Weights of a small mixture-of-experts language model, trained from scratch on English Wikipedia.
Size: 10 layers, width 384, vocabulary 29361, 74.6M parameters.
Experts: 24 experts in each of 10 layers, 160 SwiGLU neurons an expert, 1 pick a token, a shared expert of 320 neurons.
Below are experts of layer 5 (counted from 0) of a mixture-of-experts language model. Rows are named router (the router's row for the expert), gate (a neuron's input weights, with its number), up (a neuron's input weights, with its number), down (a neuron's output weights, with its number) and show model dimensions 48-95. Each number is 200 + 20 x the weight over its row's rms, rounded and kept within 0 to 999.
After each expert's rows: a language model's description of what the expert responds to; "gets" lists some tokens that make up at least twice as much of what it gets as of all text. This comes from a sample of Wikipedia text that the model never trained on. Tokens count by the router's weight.

# expert 10
router,165,202,187,194,228,204,202,191,209,199,176,204,193,201,163,195,222,186,208,185,185,221,199,210,209,201,175,187,186,198,198,207,180,201,222,166,156,210,214,177,189,175,173,191,208,191,233,180
gate0,177,225,180,191,231,229,206,199,182,201,203,177,238,188,208,219,213,215,181,187,214,221,188,205,173,214,187,190,206,201,185,187,150,202,219,208,234,194,241,207,238,166,180,186,207,161,193,199
up0,182,186,205,189,238,215,213,205,202,188,205,189,181,207,187,187,212,230,199,178,199,230,166,205,206,194,183,210,185,244,162,178,173,186,190,225,200,170,203,222,180,203,168,197,209,194,191,180
down0,195,190,198,208,196,190,208,256,188,217,227,206,190,197,212,235,187,174,227,183,237,173,216,191,214,188,259,190,204,180,214,225,216,234,185,212,206,176,197,218,199,189,211,174,191,211,171,158
It responds to: Markdown table row endings, separator lines like |---|---|, and the numbers or spaces beginning the next cell.
gets: " |\n", "|", " ", "\n", ")\n", "8"

# expert 15
router,202,193,246,199,173,191,220,216,155,190,201,218,204,214,202,236,193,229,175,200,217,144,199,212,208,216,187,192,227,198,203,212,201,194,231,209,167,217,198,218,214,205,174,190,227,239,213,233
gate0,205,210,224,218,192,206,197,227,197,230,187,241,213,192,209,260,197,175,181,210,170,203,182,196,195,178,201,198,222,190,187,190,167,227,178,219,204,209,221,180,197,195,178,227,154,201,193,178
up0,201,195,208,200,198,194,188,219,187,229,189,199,217,230,213,156,199,196,192,207,191,217,164,215,180,191,235,222,219,210,226,191,186,204,166,199,193,187,185,186,224,192,205,227,213,228,215,186
down0,143,207,185,201,218,184,201,193,231,210,211,213,190,167,238,214,219,171,211,220,174,218,220,189,207,208,215,195,189,180,200,189,206,212,219,190,208,184,199,167,195,168,219,212,212,201,159,240
It responds to: The space opening a table cell and digits starting numbers in stats tables, scores and coordinates, such as 9, 1931–1939, 6–2.
gets: " ", "–", "0", "6", "1", "5"

# expert 22
router,190,194,207,229,193,170,181,202,222,209,183,213,155,217,161,182,204,207,215,155,218,189,219,205,245,183,210,224,208,182,180,212,198,190,213,199,209,219,201,191,209,235,153,223,161,174,164,193
gate0,196,203,199,204,199,195,217,194,176,216,169,206,190,210,198,217,213,176,220,198,223,207,221,222,223,177,197,200,204,194,211,209,210,208,201,168,188,183,216,203,186,183,225,237,193,174,226,223
up0,199,214,154,197,205,211,186,199,225,179,225,187,242,180,177,181,175,219,187,221,180,157,178,219,182,206,200,190,175,223,169,192,198,171,175,214,192,206,187,250,236,198,212,206,195,210,183,202
down0,166,196,226,183,192,226,167,207,205,228,202,221,172,200,218,195,161,206,219,228,203,171,214,205,204,189,183,183,203,197,245,205,188,201,210,211,176,230,189,150,235,208,183,196,229,202,157,167
It responds to: Field labels and colons in infobox-style lists, such as Full name:, Born:, Coordinates, Genus, Location, Website.
gets: ":", "-", "=", "\n", " Born", " information"

# expert 21
router,187,203,205,204,205,201,193,237,193,224,172,191,189,229,209,197,203,202,206,213,207,229,187,184,215,187,213,217,202,201,214,209,196,227,246,211,222,182,204,212,200,180,186,163,211,222,203,161
gate0,169,209,170,202,216,186,188,223,193,184,193,203,190,184,218,205,244,165,180,197,174,214,214,212,198,232,196,229,194,154,174,218,205,193,184,210,190,207,183,186,208,215,178,192,212,230,229,200
up0,212,223,182,212,201,192,201,210,196,184,202,177,226,208,172,181,189,201,178,205,234,212,178,205,215,178,166,228,248,222,195,217,185,184,160,208,213,202,165,186,171,193,180,204,185,201,151,205
down0,207,185,229,189,204,203,190,200,177,201,191,131,205,200,213,196,198,245,174,183,220,179,189,200,198,230,177,225,225,200,194,201,207,189,184,183,230,172,183,213,190,184,166,183,192,204,194,165
It responds to: Decimal points and digits inside times, measurements and dates in sports tables, such as 8.49, 1:48.70, lap 88.
gets: ".", "202", ":", "201", "8", "200"

# expert 4
router,213,193,196,219,190,220,178,234,188,218,212,166,216,209,200,190,177,210,206,204,210,208,234,212,219,223,206,194,213,212,186,189,216,209,209,234,164,185,208,233,193,221,198,177,194,193,165,214
gate0,190,209,214,223,212,209,197,234,224,209,196,227,196,175,192,166,231,216,208,230,187,171,210,199,206,180,182,197,217,201,211,192,205,212,203,177,192,239,182,238,187,243,187,187,188,174,194,217
up0,204,159,201,155,230,174,176,216,201,168,210,190,246,240,197,218,198,184,198,224,198,192,234,230,208,206,179,183,205,186,187,197,211,202,226,209,182,176,200,204,191,195,186,212,189,218,171,239
down0,216,224,201,219,192,200,205,200,186,189,205,171,213,227,215,215,237,195,159,230,201,208,214,220,219,155,206,160,224,199,218,163,199,235,202,213,198,220,238,165,204,193,172,209,204,215,228,198
It responds to: Place and time prepositions in, at, on, during, within, especially "a village in the Municipality of" and "represented Vietnam at".
gets: " in", " at", " on", " the", " In", "In"

# expert 18
router,207,191,175,199,169,232,219,213,238,155,206,192,213,198,219,225,175,197,205,168,237,186,188,158,186,209,239,204,173,205,203,210,203,170,179,199,221,180,198,210,222,203,200,210,179,215,187,190
gate0,178,196,192,199,185,219,216,154,195,196,231,175,262,210,169,193,193,196,177,179,212,185,206,228,221,224,203,196,208,168,199,198,187,215,229,198,195,159,199,195,194,208,141,219,207,227,175,219
up0,178,198,128,206,200,211,188,169,200,209,207,193,187,170,205,210,159,196,187,195,203,181,180,217,190,218,201,181,181,199,211,227,187,161,213,194,252,202,193,196,171,198,207,159,184,214,207,194
down0,201,182,182,208,224,201,198,191,194,203,197,179,193,223,195,187,281,198,191,205,208,193,196,214,200,192,181,206,201,196,224,216,239,178,206,235,213,187,204,204,222,200,183,177,191,211,191,188
It responds to: Prepositions linking nouns, mainly of, for, with, from, by, against, as in "Counts of Gorizia", "treatment for".
gets: " of", " for", " to", " with", " from", " by"

# expert 0
router,220,219,184,223,196,222,192,218,205,222,160,190,158,198,188,166,202,239,214,167,221,223,183,223,233,227,239,226,194,189,233,221,177,240,231,209,195,180,215,203,183,213,220,193,204,191,185,171
gate0,152,181,226,170,207,190,230,217,190,185,183,189,172,217,181,234,230,173,199,168,166,185,220,199,158,216,249,214,206,223,190,192,197,190,190,220,184,197,182,167,198,201,175,202,219,199,214,198
up0,184,228,169,216,212,168,209,172,203,198,180,216,214,221,213,193,211,210,194,209,225,179,188,232,230,200,173,184,171,198,201,186,203,189,205,200,206,220,204,177,202,174,190,189,164,170,198,202
down0,212,205,221,219,234,178,210,210,202,176,212,171,202,232,226,170,196,231,225,215,202,188,191,207,205,231,154,229,187,217,180,182,176,171,147,198,220,194,178,197,175,188,189,189,182,212,182,191
It responds to: Conjunctions joining list items or phrases, mostly and, also or, nor, &, slashes, often after a comma, as in "tenor and bass".
gets: " and", " or", "-", " &", ".\n", "\n"

# expert 12
router,221,244,180,183,191,185,233,202,193,202,217,231,188,207,198,203,172,191,176,194,191,223,184,193,204,176,202,219,208,198,185,183,196,214,220,198,207,199,194,223,159,194,213,220,189,211,219,192
gate0,209,205,191,196,178,171,194,173,213,196,190,205,165,221,190,219,185,223,206,253,210,187,191,165,177,178,194,158,153,199,242,193,205,223,210,155,224,206,190,192,203,216,235,200,207,213,173,205
up0,206,232,136,183,201,240,246,210,191,190,222,188,194,229,242,191,185,188,205,187,151,218,259,197,223,167,188,197,230,209,198,199,190,181,157,201,222,222,201,206,206,213,171,195,193,228,218,167
down0,211,206,182,200,235,226,209,191,225,217,197,202,225,190,196,192,180,189,207,244,184,204,201,184,156,179,181,238,212,204,201,184,223,210,213,235,239,197,191,197,179,199,195,209,195,182,211,215
It responds to: Determiners, possessives and quantifiers before nouns after prepositions, such as the, his, their, other, several, both, in "three other clubs".
gets: " the", " his", " a", " other", " their", " two"

# expert 19
router,181,167,175,192,184,196,205,170,207,172,182,165,235,195,237,223,202,181,221,219,148,164,210,217,147,219,195,209,215,240,179,186,190,222,221,221,221,176,184,198,193,169,165,187,219,170,182,221
gate0,186,203,181,193,160,200,192,213,228,219,196,186,188,210,211,187,207,200,175,221,189,219,204,174,229,224,203,172,150,204,191,189,188,185,196,191,194,235,192,203,190,199,217,205,190,185,219,226
up0,215,202,200,212,191,210,216,208,176,204,224,191,222,197,179,174,170,201,179,199,175,221,192,188,228,189,204,180,156,195,207,214,177,168,202,200,203,218,188,213,197,202,191,187,180,189,209,203
down0,173,202,178,183,180,188,193,203,202,207,187,196,175,198,217,181,193,172,168,207,210,186,218,193,200,189,230,173,211,202,202,198,186,212,216,179,211,191,204,186,191,194,195,186,190,200,181,212
It responds to: The pipe separating table cells, plus semicolons and slashes in lists, in results, election and stats tables.
gets: " |", ";", " /", " —;", " –;", "};"

# expert 3
router,214,217,210,230,205,198,207,218,212,221,184,221,202,236,177,154,226,173,208,197,218,211,172,155,174,235,210,248,204,190,177,236,177,194,194,197,211,216,182,209,237,170,236,181,213,220,172,193
gate0,208,216,203,150,190,199,214,201,159,216,191,183,179,199,205,185,208,196,191,178,236,226,172,180,151,220,211,178,187,196,190,207,204,189,207,202,195,162,195,201,197,163,224,154,206,163,183,214
up0,221,197,208,196,187,197,201,195,185,193,209,163,185,184,218,208,222,197,195,168,268,224,193,174,172,199,204,172,202,188,184,192,225,201,199,220,184,183,176,231,202,172,183,210,192,179,186,202
down0,136,194,169,186,204,186,210,211,193,200,196,218,181,183,225,201,210,175,225,207,214,214,157,224,209,208,186,165,189,190,189,225,205,191,188,215,211,196,198,217,176,215,210,156,192,180,198,179
It responds to: Opening parentheses after a name or number, such as (born, (1,102 ha); also opening quotes, heading == marks and paragraph breaks.
gets: " (", " \"", ".\n\n", "==", "===", "\n"

# expert 23
router,193,217,177,172,170,228,177,186,211,170,219,198,224,174,242,227,185,177,186,234,186,187,162,203,151,210,154,218,174,215,222,142,218,194,206,215,194,204,161,188,227,207,189,185,200,187,201,190
gate0,217,183,205,179,206,186,232,202,207,190,179,183,195,180,177,170,199,205,185,243,181,194,190,237,211,197,168,198,193,204,190,204,186,190,250,184,182,213,227,215,197,193,210,202,180,208,200,209
up0,230,206,162,221,205,208,210,217,215,192,211,238,166,220,228,177,184,237,235,187,181,225,206,217,197,185,226,204,199,214,181,165,205,190,183,214,196,179,218,202,223,244,194,207,205,192,222,211
down0,218,203,206,166,256,199,191,209,198,205,196,207,184,185,200,202,198,213,186,229,236,186,204,203,203,172,173,172,192,167,219,177,199,202,206,186,180,201,200,189,237,188,190,205,185,233,191,179
It responds to: Commas ending a clause or list item, plus semicolons and closing parentheses, in prose, lists and dates.
gets: ",", ";", "),", ")", " –", "\","

# expert 17
router,167,187,212,214,224,207,225,155,167,192,208,216,200,221,212,196,194,194,193,184,192,221,247,218,189,195,181,191,221,180,215,205,229,198,203,179,222,223,205,195,230,226,226,215,166,189,223,217
gate0,187,187,209,212,204,220,170,241,209,181,188,211,212,197,190,167,202,158,216,217,182,208,199,178,193,208,202,219,189,195,181,164,184,178,201,196,226,205,197,212,189,170,181,219,187,206,209,176
up0,211,230,200,213,151,171,218,183,206,179,203,192,184,167,202,184,203,222,190,206,208,219,175,218,204,188,172,205,202,237,197,219,219,210,207,186,198,205,195,183,198,173,192,186,179,206,161,185
down0,219,177,182,204,216,199,200,220,224,203,194,213,186,193,209,203,213,212,172,218,179,181,196,200,198,234,185,238,194,206,174,203,211,179,207,199,241,182,167,202,182,212,202,175,207,178,219,190
It responds to: Relative and personal pronouns starting a clause, such as that, which, who, it, he, she, often after a noun.
gets: " that", " which", " he", " it", " who", " It"

# expert 20
router,191,200,208,222,223,188,220,211,207,194,195,212,155,195,187,178,173,215,216,198,206,199,234,192,204,190,198,222,250,175,224,195,208,218,182,206,208,175,206,197,223,188,219,213,199,170,188,210
gate0,185,206,213,213,190,213,183,201,190,176,181,236,204,219,216,238,229,200,205,163,171,168,158,190,174,161,188,169,177,214,167,163,185,202,201,188,200,217,234,226,256,176,181,194,237,215,196,209
up0,194,139,252,162,202,188,193,202,170,220,158,150,202,221,203,207,195,217,217,206,219,209,208,175,171,203,173,208,209,209,186,204,198,184,221,213,206,217,186,212,182,168,165,210,208,201,189,205
down0,177,202,226,199,237,183,207,205,166,220,193,195,216,185,220,180,204,150,214,215,208,191,227,209,230,201,186,218,222,207,196,177,217,196,253,201,262,215,202,238,232,189,188,237,215,196,170,173
It responds to: Forms of be and become after a subject, especially passive was or were before participles, as in "was built", "were added".
gets: " was", " is", " were", " are", " be", " been"